{"num_hidden_layers": 15, "experts_per_token": 2, "d_shared_expert": 0, "moe_layers": [0, 2, 4, 6, 8, 10, 12, 14], "routed_scale": 1.0, "balance_bias": true, "init_std_router": 0.0188, "lr_router": 0.000455, "norm": "rmsnorm", "tie_word_embeddings": false, "optimizer": "muon", "max_steps": 5698, "dataset": "wikipedia_en"}
Below are experts of layer 4 (counted from 0) of a mixture-of-experts language model. Rows are named gate (a neuron's input weights, with its number), up (a neuron's input weights, with its number) and show model dimensions 0-63. Each number is 128 + 32 x the weight over its row's rms, rounded and kept within 0 to 255. Numbers have three digits each.
Before each expert's rows: a language model's description of what the expert responds to; "mostly gets" lists some tokens that are sent to it at least half of the time. This comes from a sample of Wikipedia text that the model never trained on.

# expert 31
Description: Commas and delimiters. Commas, mostly in lists, tables, addresses and appositions, such as Headingley, Leeds or Thursday, November, plus commas joined to quotes or brackets.
mostly gets: ",", "),", "\",", "',", ".,", ",\""
gate0:138118154050140129119121065117178162109057152119184154133094091090127153059152099153184123192101191101104183179097148104145123162092139110084139099112102092132195139108175160123144175117108106
up0:087152179075129126117081157054132173106076124028176157113138096139150158094166114134097066165161142073130110152162128113163113137103137086105119147123148093104167107122180161115117121124127135
gate1:112142081132133139131151181139132113063122155100140168097157132104137101184181140242116159144082164109127123145108123162165095129149122143181088102117088054073084144165072174137111152137103105
up1:130082139093128091118148047077114117176127096129130078171102090146078146084065119009176087096160088149140110163145123097062129136096105136129165127121131182151106118077142126119123119136118161
gate2:191146123172107112113116125117119136135127209158159120081188103187119109139090067132120124138139183079131109135137120129129119129113163110159102107113098178148114144112096152115143120137112086
up2:139118152168134087143107188064121107085056118093105095129125081135131173171157101188205142115182136130162045139150043157150187122118130118104103122119129130095170140133189125132082141099105125
gate3:056086144139143139195126111198130124158103185132132104114168083154123175216094119150167182096197094141151065087085156081097144068122150112156109141111159148117137155143155122206150186186145189
up3:119151120071131121096145108082084115098131116121107148175168115103117158173202087092101122100084136122104136148125148094175148219155120160145128105125122149141160191158104118088170130134064107
gate4:114190174136146097146172152119130133083116153180091104177121138118132106138156119110149073162121155065145171110113149119127118095113105112118137149089116062121122083167189117143115128107152104
up4:137124072148121152108062107126184128139066162000129169099173147151157109109128162114130179112075138182111104171130124104128147149160134120077131177216110168150111130070088144120138107183107136
gate5:138123062167105170108080133168032171139103128118163165148148190145124134139134122141186107130136108088179113116112131113152150137135097111088147184122150144092104108087103154116131140125124063
up5:111085192070157119167128092090154135153142135164170083185108119130090161071129097122104154092113137136035128133094112118113092167157105111187135154054141112198186142095140121163161156115162127
gate6:151130131166151183140081131125162168107111159105117124129144136183147112166080150073150072163133136160147098111102118083110172098104151141135121143133124127115185120042138105153085094096144171
up6:079107104093079092087165131116098112163143100160128112150103104115083103092166097149097118101117095083119120176165169117112079166151130102111120106088161098114074088182124170112128153169144097

# expert 10
Description: Months and time nouns. Month names, years and time words like season, year, week in dates, tables and sports records, such as March 1, October 30.
mostly gets: " January", " October", " September", " August", " December", " March"
gate0:133140121116157168091123086097128191148177164121158184177151136151119149168133112106140133096086174146089169148105118074095111155106130134135131131169122126134123138122146126119102111066119131
up0:145120092125123088090105098131128130188119085184097164187112156076085119106118088082151147153160086122128105119143192122135146087078110156132185193143118108179117102096099150111080140144134139
gate1:100096090135140094159158110151113156145154135051061093133130123155153081150198126051155144116113082155130172127127068160077109160103153152054130108052102070145109090088121116176134115137102131
up1:152144154100138104096095091124070109087137079176139125180145091074136135158108105126152149192115105108144124168072076098165143112205145111098151162111100144133104153141136080184090100071135222
gate2:107118188101190092174216114152106137118124137141084129152151134098104128094119167129147107157143147136189077114148057160127150187150104113145111141146137131161095104122136116118106121125091059
up2:146144135149091171109153059149114114117149143158121152110127124154050110110102111123109176124116101166104127133159164117112119083150173143168121120121082117111114133164091136129056156043086154
gate3:154133185124048143089145124159163228119154135185127154094091114136163163109151075087139149133075132112107155112158133138156071132119107130109166186132159171111124151126151154118163180122115129
up3:086171124144211117125121153100115044213134131170176107187154179105079113128126090131145147097107115142110144129136094117119176108107113113178120085118063097175148111136149072128060073087150137
gate4:145130150130100128144100124132111075077101108132122155107141118181101090165109137136152115133125100055173160127108131113154156150081132152188138153127180148106141177094110075160157113099145125
up4:110112131131162087093103128105115099061134176130141156097157167078126113123081129087137107124119079101114108073153185114097131151037144111158153096059222121145105177124024167143089148074159102
gate5:151077193172144156163168077103103129169150073172152173127149103104154085088163113054149110071167093107065155184101189132107147113091109052136121146148104090110052133143071169105105119123128140
up5:119129111052148146081110171133131142097075144102106095131102107172057151161118186163110178183113185149195100122148044125185136120155132255097209172141120131154134174082153103174183113085105156
gate6:122106096064139101122155099139153122181124097158129162173124139082158139171125215103138154123149132100116145084114126114086095084176096140122208097111164148130115128107164133152128068184104122
up6:112104147172118132106062123112118113061125175117138129076162102139098140074128118152171076144133101154135108175167153116133128126088113115116098141089108056138132155196070135152107186174208160

# expert 5
Description: Name-initial letter pieces. First letter or opening piece of a proper name or abbreviation, often foreign or unusual spellings, e.g. Z in Zola, P in FrP.
mostly gets: " L", " H", " P", " T", " W", " R"
gate0:096139099137149155100118127145148105189187116140127152119172131098114128149118139114098081188153153060109186065131105096167120167073136118126111113165096063113137116131051126126116155139122148
up0:144127145191209123116128158148158162157112093098136139175203055192090124123145069142152125150129112132113182101140145122123199123114152166164124087088104076165150110158114152090181121083081147
gate1:150164123161151158175102129141142175154085066146075067165137108131157103150123089073220129070131090067104166187130094161093100123108141113087093129175177143160154179129146181158150150168136157
up1:114136140151072082068143119124106089103164157116164122112116180126091177120120148176029100140098173161156088082122171081141152157185099156140138124119118129074191108092109077147111079105128104
gate2:103140125169147150110229065083097175151144152153133155137157140168131116145172143103177163148182149090100036095141150158172089154133148148102129135097057137108161088113161159136133101126130116
up2:112088147161205135085166162088156104131094112152109108151112184210134086114171173136106141149114152130125151188105167179131108176091121156121098134123138115148111137101177136111127134143183160
gate3:093123139089164128126098116141119106113164094069130171157116131109209169100093166117114064093124082140145137128162155137167124083142139118121108157117181185140111134096105094156103181132126115
up3:108102107214167151168125128096118133188138149099096165148106086104148093154131079130115165153100147108114160112116098154157138103120077152168094063108080050126090135161153134069135081099127153
gate4:162071112131103110114074093096116158131106124172127158153163140112144128165126144147099179111116131142175089083109140068147116168165126099110130120121156125135163172040109166184153127187153147
up4:079169178115103133082121126115102113104147155086122049140116096129127112127116124097213126134098118183075119153126138173073158093134067160100101119145160096099105126189187109104064131085082145
gate5:088108149085065161101114104127142159148093165085165101088159161092139113196133097121158156107124124093144173089106076117075119123191176106128114146114186138087131133177185175162123125215122076
up5:083131174161110077090098083069135147083147104133066101165191074123139131183054101078074124078108077146072151149169164133145146121134122115138186149081128141120106142100150077116160097114107156
gate6:157135188144130090089129153121122092110053124146105188133158163225136153133100176132096137136095053156161130127135135108155075117130086172087131157057163107120083136164120118125153163113127163
up6:107167162120115088183113121123155134108098134151064143161132160097118152100101154131200131090090178135142163095101091146109117160126153183130129118134150099102105133134171110143157079124095067

# expert 30
Description: Group and header nouns. Nouns for groups and table column headers, such as family, team, album, city, Player, Name, Candidate, in lists, infoboxes and tables.
mostly gets: " family", " JPL", " company", " %", " DF", " town"
gate0:114174134131111127157108137093130148126114115106183081157125121089066148090138110132067078100170074080068124101118168131108177114096177138109086106155145135112100066160059129141164108064122127
up0:060106140158108114092133120158138082075130114107114110105160178136156100158197104132110138095132114127091129094110067114131097087112121117126075111128116112140160161110146091114101121115118143
gate1:143089166175136130077186089134145183093090102133132111182128151160132158136061156096139099079110162172148147125090185139095150169103146142145070111141193085161179145143117107153088158144084133
up1:213108134143125127079174036115147158088134096145146139153156138126123114144104122168113163083120184150118113152092213098071130194088158132133107159172126104123139139125140048130132163139056140
gate2:125153118092132150088115155080106166149179164100130091174132130185157139129187140105097127175135069163129141111125180153126084054149130127130205144073092133105155173123177114088140112111147147
up2:147184078073133110188146129107088122128164073092153117121133193099137110103140145170128116089124159109099154151072156137156144114134172136079188110205166177150148129136147138128142131171110172
gate3:060161089148128162125128123134144148143167118078126146121131182133209189157133125108151092138133173134104137116096117131149081095090128100119160103136111173091132157156067133187129125144151166
up3:113182123173189106101125093137141094123201121160127119122132142120152135112151100155128114103072145121144115064121175216163096098125167114086128158134111192099111154123081095141146164095130154
gate4:130153097028120118153082149111115138103163159144104132103111125190157162143146068148141140103109153127161138138101152152139129105124168104100112137151132173141187134157114102107143115146134139
up4:126105129148140086094129118137136104170131163099146154095103157101119082080158126101099103242170094147115156144163130157138080087117125117125122131178101124100153132217139119163169107110128100
gate5:134152091098137129124096125132118146134076103157075137115155125174184163125181109100147086129105168084154102094108149161127151111092072122110144159091125133100141104163151072141107148116089114
up5:126103171099056147117169162099120152093131197189068100196145147104165117094187134177147109111168178072126155102122137131145144109124146148194148089093136095105122119145160118125087086057147085
gate6:173123129203109153139091146148186153079146083165125094139174055148148102088132166144104175108158116169155130129113207108131142138117151147135081190109150082133069043088083114150180153133176126
up6:168072129171116137130127082168112088095091118113113191139101129157105138185106091099115136170086137180162105116106176148106097159130136174127186176166165077124157147180158158147143087097127100

# expert 4
Description: Coordinators and list colons. Coordinating words like and, or, but, including, and colons after field labels in infobox lists such as Fax: or Opened:.
mostly gets: " and", " but", " or", " &", " including", " :"
gate0:162087115197092099055154182190168099129131115150117152142094104179223117150122103183127080080146141103156139123113153137190138127184151154118133174104151107128117109099105159138185151100077136
up0:171127112129126085081127143161121169109122132118134108092107105137184169117063078165174052085123153095116193127130145116148112127157092119144139140107119105131071139076077176144108121085114148
gate1:137121134140143172123166134162181084136141134121088166140151175159131133142108090095138117110126101169156085081152110062149044173106161123148136082111104106071142150117146138148139113092135084
up1:142139085167089169130119131185144049123185181153093089106115138109139124147140115139107144092149098138150135136112092177103144125152134118142149155103148208132133081092176170157097126139159132
gate2:110112075162170145117040128102149146112063124080156152160109150177151211147110167104167099144130178126131119199136108129054101110120095102184092127091111092130088151128070195134117167140135133
up2:164140121143115144127124133107128146146173099163169088110139187119046161108157145108113131101135091138114122059107159116118092095116107115111113132103161089146117114156155072163210084177093076
gate3:146126132143128092138115160051094152109150186135141150106153171056173106132083124174170151197094115154081160122115150064135175091081096140122085141144139163207110188117120119134109137108203130
up3:147130146165117159129154108100130148130113130121149106129108118122177186156111139069145127112145127171138070122150161171138055148103104125147134114122150108118168129117103070099189125136078130
gate4:129085067144159095057137134119130086105136127169087103142091105130140121169169122138128116104099184135155155192084138090141214156155096113140165131159142156095057126119098137141151108060161138
up4:148176170111096129198118127136142106133093160107126119138140125115171137091072133144164123168113088137090130077158131100121045111118133111119094126101149091133207129158128102135088150165029138
gate5:153124150116129119139145145101169124205084181150076130114098137150120102083156121127119179058138123135134124127119127106149103162111108146116135181137070169094154128104159092149154132179128068
up5:088076137129092138121107124091142098143141137164128135118118128124165129136139123073107157162086118199110143107106093157101118132118094154124148093121111102135085153114060129167115108051164059
gate6:156145081125138139190158088136166159079136137138153112214213153148132135139144132169166086146183099202084075184113147138122157149128109151148054115180115133149095149181143175102118104145163125
up6:151115052116109130186133065124177152130142105177119105141166136160128110112161138189139145120135093200137141196085170166113124096091160121158089150123104160086128150146169150167122145105130156

# expert 15
Description: Definite article, table pipes. The word "the" or "The" before nouns and ordinals like first, second, plus table-row pipes and list dashes at line starts.
mostly gets: " the", "|", " The", "The", "the", " second"
gate0:148130110094149127161179164187120064115149129098128150110126126180123138135116125154087152105164159139125154126150120140119135190121138126151063108140063099111062121132127144123097117157130174
up0:122092130153139160161154100074179187116094111194107161153213142145125102111137161070154093209096097142099127142121118149116125103132169125084122157157154120119181061102090125102123134079167092
gate1:100112164204097224077082194123113157145133156166136162136148110148116091141083182161082108164077096063119165130116124136121113166151101139119155123152177145118143176154143139116094182128134196
up1:143135138224090189149124158107145132127144166191137085184125153152116106111120149135162132153096073057132125157124114161071142165127107113153203174150120143077140178118192119164090132088130162
gate2:135110121098121083119089179142088096117153125139111052159139086145134154097108096103074165108104166095179129094138114136115152159164114119176162171121057114123113117107130102151154160099073092
up2:103143126148164162131159141120171132127111097101134158146111078147139127141112104135156123137101107193102085152156167095112114090127116131161081088138166175156132113150052122174180190141181137
gate3:070123123129104108107129121124172115127130134101184162157117052149168107134183134086151130074029069129080081150170140123122180065142107114125108136102076152142066118152080137126159117046099130
up3:173138086171122112157111142089114135125113111143143093146108154069110160124102134146112065142171141060122144111094086142155056141128116097070149140138146122096139142100151144164133144137162116
gate4:106184109099194041083133159165122129158115113149125172077091117105112167109159134142158078113132120139145136094150110157092206130120155062144136116091102152101076142064129141122132142155140100
up4:102149148123148112099115138101120113122099106126120169078134133086126103099236129159124077128173114149162134117110127142122154113107132074162176134099121157104102207098104152169135179091174094
gate5:122172176134099170065092088117195113175143116082118164157144123102021109171102183190075160183137162122140076125187125128101068161098095126114096149115085135178150141101114076172133188159108164
up5:114163141141097152098118100115143112166133157107135107158135127136100107185112178155110161192130174109144115122192095168109127152110103117126114154094073064159116162102133090204128123136152178
gate6:091112156079087086107091132136109178102122147167090112139134156155116149159186156095137150154223130149150128110074136051172095164166080109163155077103168127112102154143096123118099114119119131
up6:127136175114124070145116078121126116172096138107149128152196153154173163135066141093102111164139133147087080187117109134158118197152131149070156140119120082124164122113122140116151139089180150

# expert 3
Description: Wiki section headings. Equals-sign heading markers and the first word of section titles or paragraphs, such as ==, See also, Population; also country codes like ESP, ITA.
mostly gets: "=", "==", " ESP", "See", " ENG", " ITA"
gate0:172139162078158212050150184157095176157116165129116167129137168102088168155144080175151143113130133198195093132139162123089158105174152180144165175156128192091138131104147131139125090148118115
up0:189156132186188157103086134133149071092115126126159145119135082114104180110111123118112091103120138126147133125111166162108163134224139146108088215145171165108118129116196136188095158112148119
gate1:102161109107126085122168160078126152076083143148145200091168086099046076148104090113106142159123169119145185082090184109180137117056180146096124100104128113149101177134106124126183137063127126
up1:090059105166118120121145139070113113150168113136155194153151103103062126146137104104146179159154146130141178070081165112153152127115182164149175109096116137191135193136101111076185136091134119
gate2:117098229084115151060121121176111160110107092185146102149163134085113187136037100114155114104093117154142106164123153132119134190124139116130164057105072213102116147143113103118133191127164110
up2:166102109118167105150123135108123084121135119155107143131143149144126142147120136128111123142201164127080160138144099118137099125214120150156178119176134087147109107095095211167109127120059099
gate3:101201118149166139131108107101120175184129141064162119123121147112114214122096055109073128109125191095158080105088156146131087145103128087103103067119118115126165073098151171132110102137082085
up3:157118138115135098133152121166155141086141087107119099066064121149152037146078130147163109112217102133127135163133117138105190146135166141143143121117136163150142165151082132190128154108132153
gate4:129159070129127096127061132111152111093149102133146116118113061143119119158138093120108119078069119088103104134111194125128188092096122099124063112142137133150129149118108140129103107142092151
up4:111105139072066168112169107144164155144094102124087159161110160092117131080092155160131153128130140104103139097109087148132145144097083132138171131137113191082164152170191112110117199142171147
gate5:139089100134124130111102143122154119071136142105132142191100101132079144156076134161166138097131119093119144098199147142121148140128125147117058167181062192107109090118090114136153166130109139
up5:117131186120100164106132120098092099131115130137163113099152139136176130097125117164094151127130109129173152157117063114118139175134142133128133050114162116097144121135120163108136065126164118
gate6:182140143128125127085176132118100187102106106128123117134155158150153190143147126154190176142130130145137140158150178122121122102100127165141097047116138180136044129101138162145110133120169089
up6:118104108099133150153144143146152125195101103164136071123170092119163131112092102112129088121111098093147109112090102105107128160106107102149105173117095133181171115070093140126206106109130164

# expert 16
Description: Opening brackets and hyphens. Opening parentheses and hyphens before disambiguations, years or numbers, plus for and non, as in White House (2024 film), Re-elected.
mostly gets: " (", " for", "(", " For", " [", " non"
gate0:136180142136184131113161118163116171092098157103090145116157082154093108114159089140124082186106161154159145112141182127110107127114148127140134079157104148146098066194184093079115111109079177
up0:112181099113171087130132123098088177108099153113093124108174065130113140161121131140114115081135106191185159114160193127140056112108198157156172116158074102157147048204171147091130154095131127
gate1:064160131104044159121138144111153107195143100143117103103079165115146114129092099126098110119136105126110156091135075110192092095181190160159121074123096161150138088133122129081135140123115090
up1:094156134124078173130099123136197112144113149133083087163109122114135106122136111088135101167125068131084125083147132109172103070109175092135156097133106136142134125182098100131127158119070093
gate2:135160112058105097164106159093148110206119120067135117170171063064159147144156087112089160140118106124140121138192199128106148150108111114095112150115120112124096133152094060156069129122148115
up2:083141163177151156126104102105122150093112080208143142149117142219080126129130117087098108135090142131116094148090057153197122115147148118151161186141156160162134136120105166148179112122116089
gate3:128087140168105108094115186077077104152121102161166100168141138091147148145144134093118137111160164125064188063174176198139166163102129012050105154078121127102155154152139136175147104132129144
up3:129090088096151122172063104064067134109124081118116133166067146103135119132095153201063130119127134148178137135140088140098203106087084105155098108136111043114074143136134142125114119161161154
gate4:132111152156103092093115128136155117091102100119183115144158160102117119201119134132109167219159148113077144116174147126195133075101135159116119143091125180104155093047117110187142167133071167
up4:109175185163077071117143140134197176059158140153143084120111146156134120150026159101147142188199150053073134135106115095152132112129140157111121098102128175119133096074143053190170110093130212
gate5:159083170132079161155154116142166093155106084139153121118129131160115184072102088144094087040147154112068092194092125137146151163148125127147153149137106115130130147149079112142056148125131184
up5:132113147142150094140116104157112167123123100135136113169119142097141185121107107108175112120140184211163121176112132124079095176176143166100168118166149168124116162150168109080161000134107161
gate6:080139145111114176103142156060122133097131100106160039092172149101161137112163194132173112110099211149042169137087131149103143125148132124107118103127096132124102188099148138147150104114170108
up6:125185093092180032074165140105160163125042112120123158080143106126094114140135147166154125101094168145114151098129149148141147124141152104132159103158133096115106123113147128122130097115114097

# expert 18
Description: Dashes and head nouns. En dashes and slashes in scores and stats, pronoun it, possessive 's, and abstract head nouns after "the", like goal, importance.
mostly gets: "–", " it", " It", " ·", " −", " +"
gate0:135102119124097144153097120103083117090114157081074120176108190158111140136134117121137063166124104075077129112120177124135151139112145116158143132117112107142130139098140128107179078098149172
up0:129093189164141164165106146126138116137147162160144078197112126100143174115134117118148134171177130147130122091142159119162163150130109173136131146107082121190155136120153143131157153122162104
gate1:080125158155102107197100165114071127135157113089200119136139174101089071116178128083142113088170099148115105087135179126116145134135081098119096107102116099153108137130113121109151122073145143
up1:057121172162112110149112102166161159120118129151162140076148084083109088111132151111150042105144118203135123120089157105095110158053136146088156130085131128152127087035165090069145157086112154
gate2:129131120126092177110069114126143135185104138118051166121144168145123139095124104118092141137117118107107137076156166046099182132114121146139162105102204103139130077169147074090146124105126149
up2:156101122127105133099115142114198147167132125113115128170158159159151146097132126151060169117094123136159122104104134106069145136123131187065198118130187104160113130193134085077175125128073161
gate3:107047098138089130095194114103061125097096174121119168112154124134142126130137091106104121157156077158126098160122209127171102131107109126099141101115118109163141154116110106130152100155155082
up3:075125119096129158143122101146171134122200165131093177087140123104072105058121119146161073136119162142132171125127150120125165104125121104138133149087119187102147135094148166167174202144083104
gate4:149149110170081147080149184101126120130134122074120122116135066123040123143127105120135149131077122154091160143132107141145123115080110153153167126131101159130095187133120119089120107141149113
up4:078102163111201112173092079147158102064092136117091116159134198092166119120103150107110104085135145152150095110144115124145156136147146101100111110159169092083161082101130163180178135098106122
gate5:134142162149118133163110136140068133117138169117139139138082072150194116170094132139131090119119200086114181123110140107153122122093112133157088141087129104095141127114073144120035055105135161
up5:147203139143109037133127130139175124149193137101135132119098132103157111153177058143089152113106098137120183177094142158125142192096160112138053161195132088124191187139103146125108125117119138
gate6:172128140121118084053142128112141117103159119149166117189122121119166142136144151121105135185136111079116083179165172111092121132112136132111168103145121161118119084156112118140119119149120135
up6:151172173108129048121115093137143091107132137121152123114099182131080103118121139074164148178133068082113129184093153110138169116122145139098129134130097205155076102140170124153147178124106121

# expert 17
Description: Topic and field nouns. Common nouns naming a field, institution or concept, often after an adjective, e.g. football, education, school, comedy, mechanisms.
mostly gets: " football", " education", " politician", " television", " research", " School"
gate0:155132132113132148082101112176121187153092148131153158122123160144163086128155135108196127129177082147144149187171151150132156136121159080134085146156130125104107068104187112123097115172162103
up0:104162179056123102082102150143086121082187122128118186128098169151163087141181133122137174098171120128130117150145108167148126135059146116154128127130133104099127108085118110115127084169125067
gate1:175088080200110153125128120084099170107139132078113217147152109094097165101163116163095118168220169107131166129125153147108111183133180112106208138114123108094150194146130173107108121206149151
up1:128163136108108096170182129180186066077099114191116138057106154171181187099120154080101154094069115196154094080128103152133115131104150151180145185136120050125150095127163106117150115105121122
gate2:099179109080177134163104167162102153081180116110142090115102121102118089088204108091144145120129106141035178151121084166125124146133106124095094101122157111202118114119117094160161119090148094
up2:124149124127172105138151131133102180099154103131148069113098121118086151107151101053132199123109129152116115134123099144148123150119110152136155132130156134170163109125098134134187092090117064
gate3:157108139183147101178098228060164120091184153094123160128106162119159169201114154114140158079103170126115115121091138159149197163125133147129152099159098159102179134133148128106113114145155146
up3:169197124133115060152105163162131136145109107106163123185093115179175174084128088098184091152158101125122138157162108154108144091162166137126119111107100141147108126097129092092110104096160099
gate4:157108114089111132135097080097117137126099155137110147128126131092115082135103122183123062111113113115160084037098114111120108140134104111117120121141150137173126070114125131130170119170181134
up4:117176142116114104094112147191095151094149162128144161141133060140149185137222173121116162085132093107097210131107098117138113133089137158095181100141132098097134135132143090139106141090095150
gate5:172142132101116095158099119180094210202136094128089099092189115112069150125085164125111174159162115201173130123107139095188135108144118110141098177148065098125114121079148101130144105113170119
up5:079100160144142132065127115157173161079126125100087114190129090116120092090087123049149163128041176079125145112040198101144121065163104123147156139115095126143106170142136094174143128131099141
gate6:109161110154139172124108169133113101094114074108212132135145148123201092223154165125092138083133130107105105163169115207140176150093110168099098127075163150133137126140151197142108118131047127
up6:160134131109155145105117094103168116080108132116160143089146152120129118198144093132094133146093178121180092163064121160134187089175134113106163115135095143144132160114137156158129095142115112

# expert 6
Description: Linking prepositions. Function words joining phrases mid-sentence, mostly of, to, as, that, into, than, as in "section of the" or "declared that".
mostly gets: " of", " into", " to", " than", " As", " that"
gate0:152159206153055083134097163132125078106124086118145116167140150126108079132120152088117076098170147153135159110098095148077147140131197165097144151163139142165138134157121135126157097163152112
up0:102116068086132130131141171183096158113115144134107119108081121138124142114156125153092191090070110125093100117127134104168120112105103118194124137151121101066083120104189084108092135056125121
gate1:128150119092131044128118130096135149123156170184104144116195110155071140163163147098116085105129155141088146098124139091063184106160152126130145198113168126178083123162093083188118100110102123
up1:092101142165152170122131110170197083126097067127182146130088133090237088123131167108188082155144124126189146146119134171173065168115124108138114154123100138086207155125142092084111173101136080
gate2:116108141132071130069116083134211111117086191110188135138118154100185108085106084179157184115164133141113127106074099137084150122108113162141131073141113106150131085102188167134160112121148134
up2:087140177139067135075104131104157119155150129151091117133163188089111065132112099165152175093140160155169093115062135089107099105157075118129118207177091110098132125141157131126202078130107077
gate3:165110133149103111142137151120078156111122137165143088092105171133095124115158105157173187100079120144178193133056124103135112129120117108097052151154096177206062137125160139135153108124113124
up3:121067168103117142106135185145095130077137117171166146164171110194125091158140109091099157111126114153134150153164125083113192142116163180166087132108098085083137140128161054164123139076111148
gate4:113121103137101132088135119106167099083065110164116123083161137126105095104113139110159182103155132082114056097131155131083122121208192118110180142132097109105145136131173093119177185143116138
up4:127135116168131100120024144090120208131154157095165166172171100091126152119106151117119099109135071108105165157109084140117176138096146151156163139173101132117067151149099170143106121080102129
gate5:148096150118077121163130100171162112131098185114091113136138171077159092127111182188098176214156175162076158112147098088167155106105159170128201135116160144146133173118109147128100139093120123
up5:137133094144105090157131117097116140134175065139112111127139131097114121135099157099053115142112108083100158135128106149071065101151147097111098168152135136171173130150142111064141172108108164
gate6:085140110117099106157085187099112029131096081080140152164160093119115110142102072154091153122168139117123162120124155115112180102116067090147133138154098130112128114104147128100130067181094143
up6:162165152190140168076059058151186176120119130119070103134163109074163152110172111140181098115080153107122092117076121095119121116075157114165164118156127132159169114112067152143168065099087152

# expert 13
Description: Auxiliaries, articles, quantities. Auxiliary verbs, articles and quantity words that open a predicate or noun phrase, such as were, had, a, two, several, more.
mostly gets: " are", " were", " had", " have", " more", " two"
gate0:140164098084109095120043157074144148126126099199091087116193135184125120176147168118133113110068102128126123130099104144153119094014126154121134134113086145143118151103102137098131088160146124
up0:132062107128154168164182131128161115129206117043167181178079117088084133120118138151186075150177112138133143103174183091101098139212151092111131147143159116110181054180190096122102184088157168
gate1:106159138163134173093198111171137162123151122146180068078141090149163105080142142154120148121149122180154137114133050100182107111096150164136160128141193125189180127095130162103174111163177136
up1:108120131134157116195137170169090146182109154161170155160088108124128118114125147152088178139144088075124079056107126140147139080161172113099157163049138146158170170098094181134100078112085122
gate2:038113130151163110102154156130102121162141105146131132169177073088131114135051175170094076124121130106102167142048099075138187085159078068074122116096147113161072093181137122168128087085183143
up2:191168067088116099098080109126090151076109185100122160090103168166100098111171094086166160105120144092153106117166148154128045120111234127185107139149079163122178172097101138090104111147126103
gate3:117148084145187152141217142129112094146144120167092120143096100110186081225088187116124121067129099182159128135135102081111180086103139140161193112079185120139101134134167110136136154105109144
up3:157156119135144141147171163149178071084089120127100131170133136106149112117135211124056098093150118127108107138158087126115159104118157096162169127113188034139142129151142132080136137060098100
gate4:093095114139177164127164189120122100142142125160121050131116125119139133143130161085154160115079082105117161154110081106104177108136160072092111150189091126192116144122093145128136058114100173
up4:165107147083122139104083066154159120078078076084037203100087109109159151143137113129144157046141118108178048091092153126102118079113170112147127086097185106110124109123155156155153169134132110
gate5:065198140162113145107216129147151120112103107117136143154150160143032115112164103135159061091091144102146144093127171127103117144183133154112137146129115109103109126136136110090115106175164104
up5:120084104084136070153062133092119139143125126105159092117094111116198135168087113140054148156193090190078122157121094143176114105117158082134100127142154150179139119110140105100160154115131101
gate6:095092141146129130192097109101132090149124100119110155065146109148133115130132183168171191075097031145189187135137094138097121153074114101105161116101114098131125168062137111140132101163077132
up6:147161176116107110177133132099176151114124144118130126096173138090168086144149175128164240071106070125077172161124104145100142199067103122139091132112174105143144161081127120079080120152136080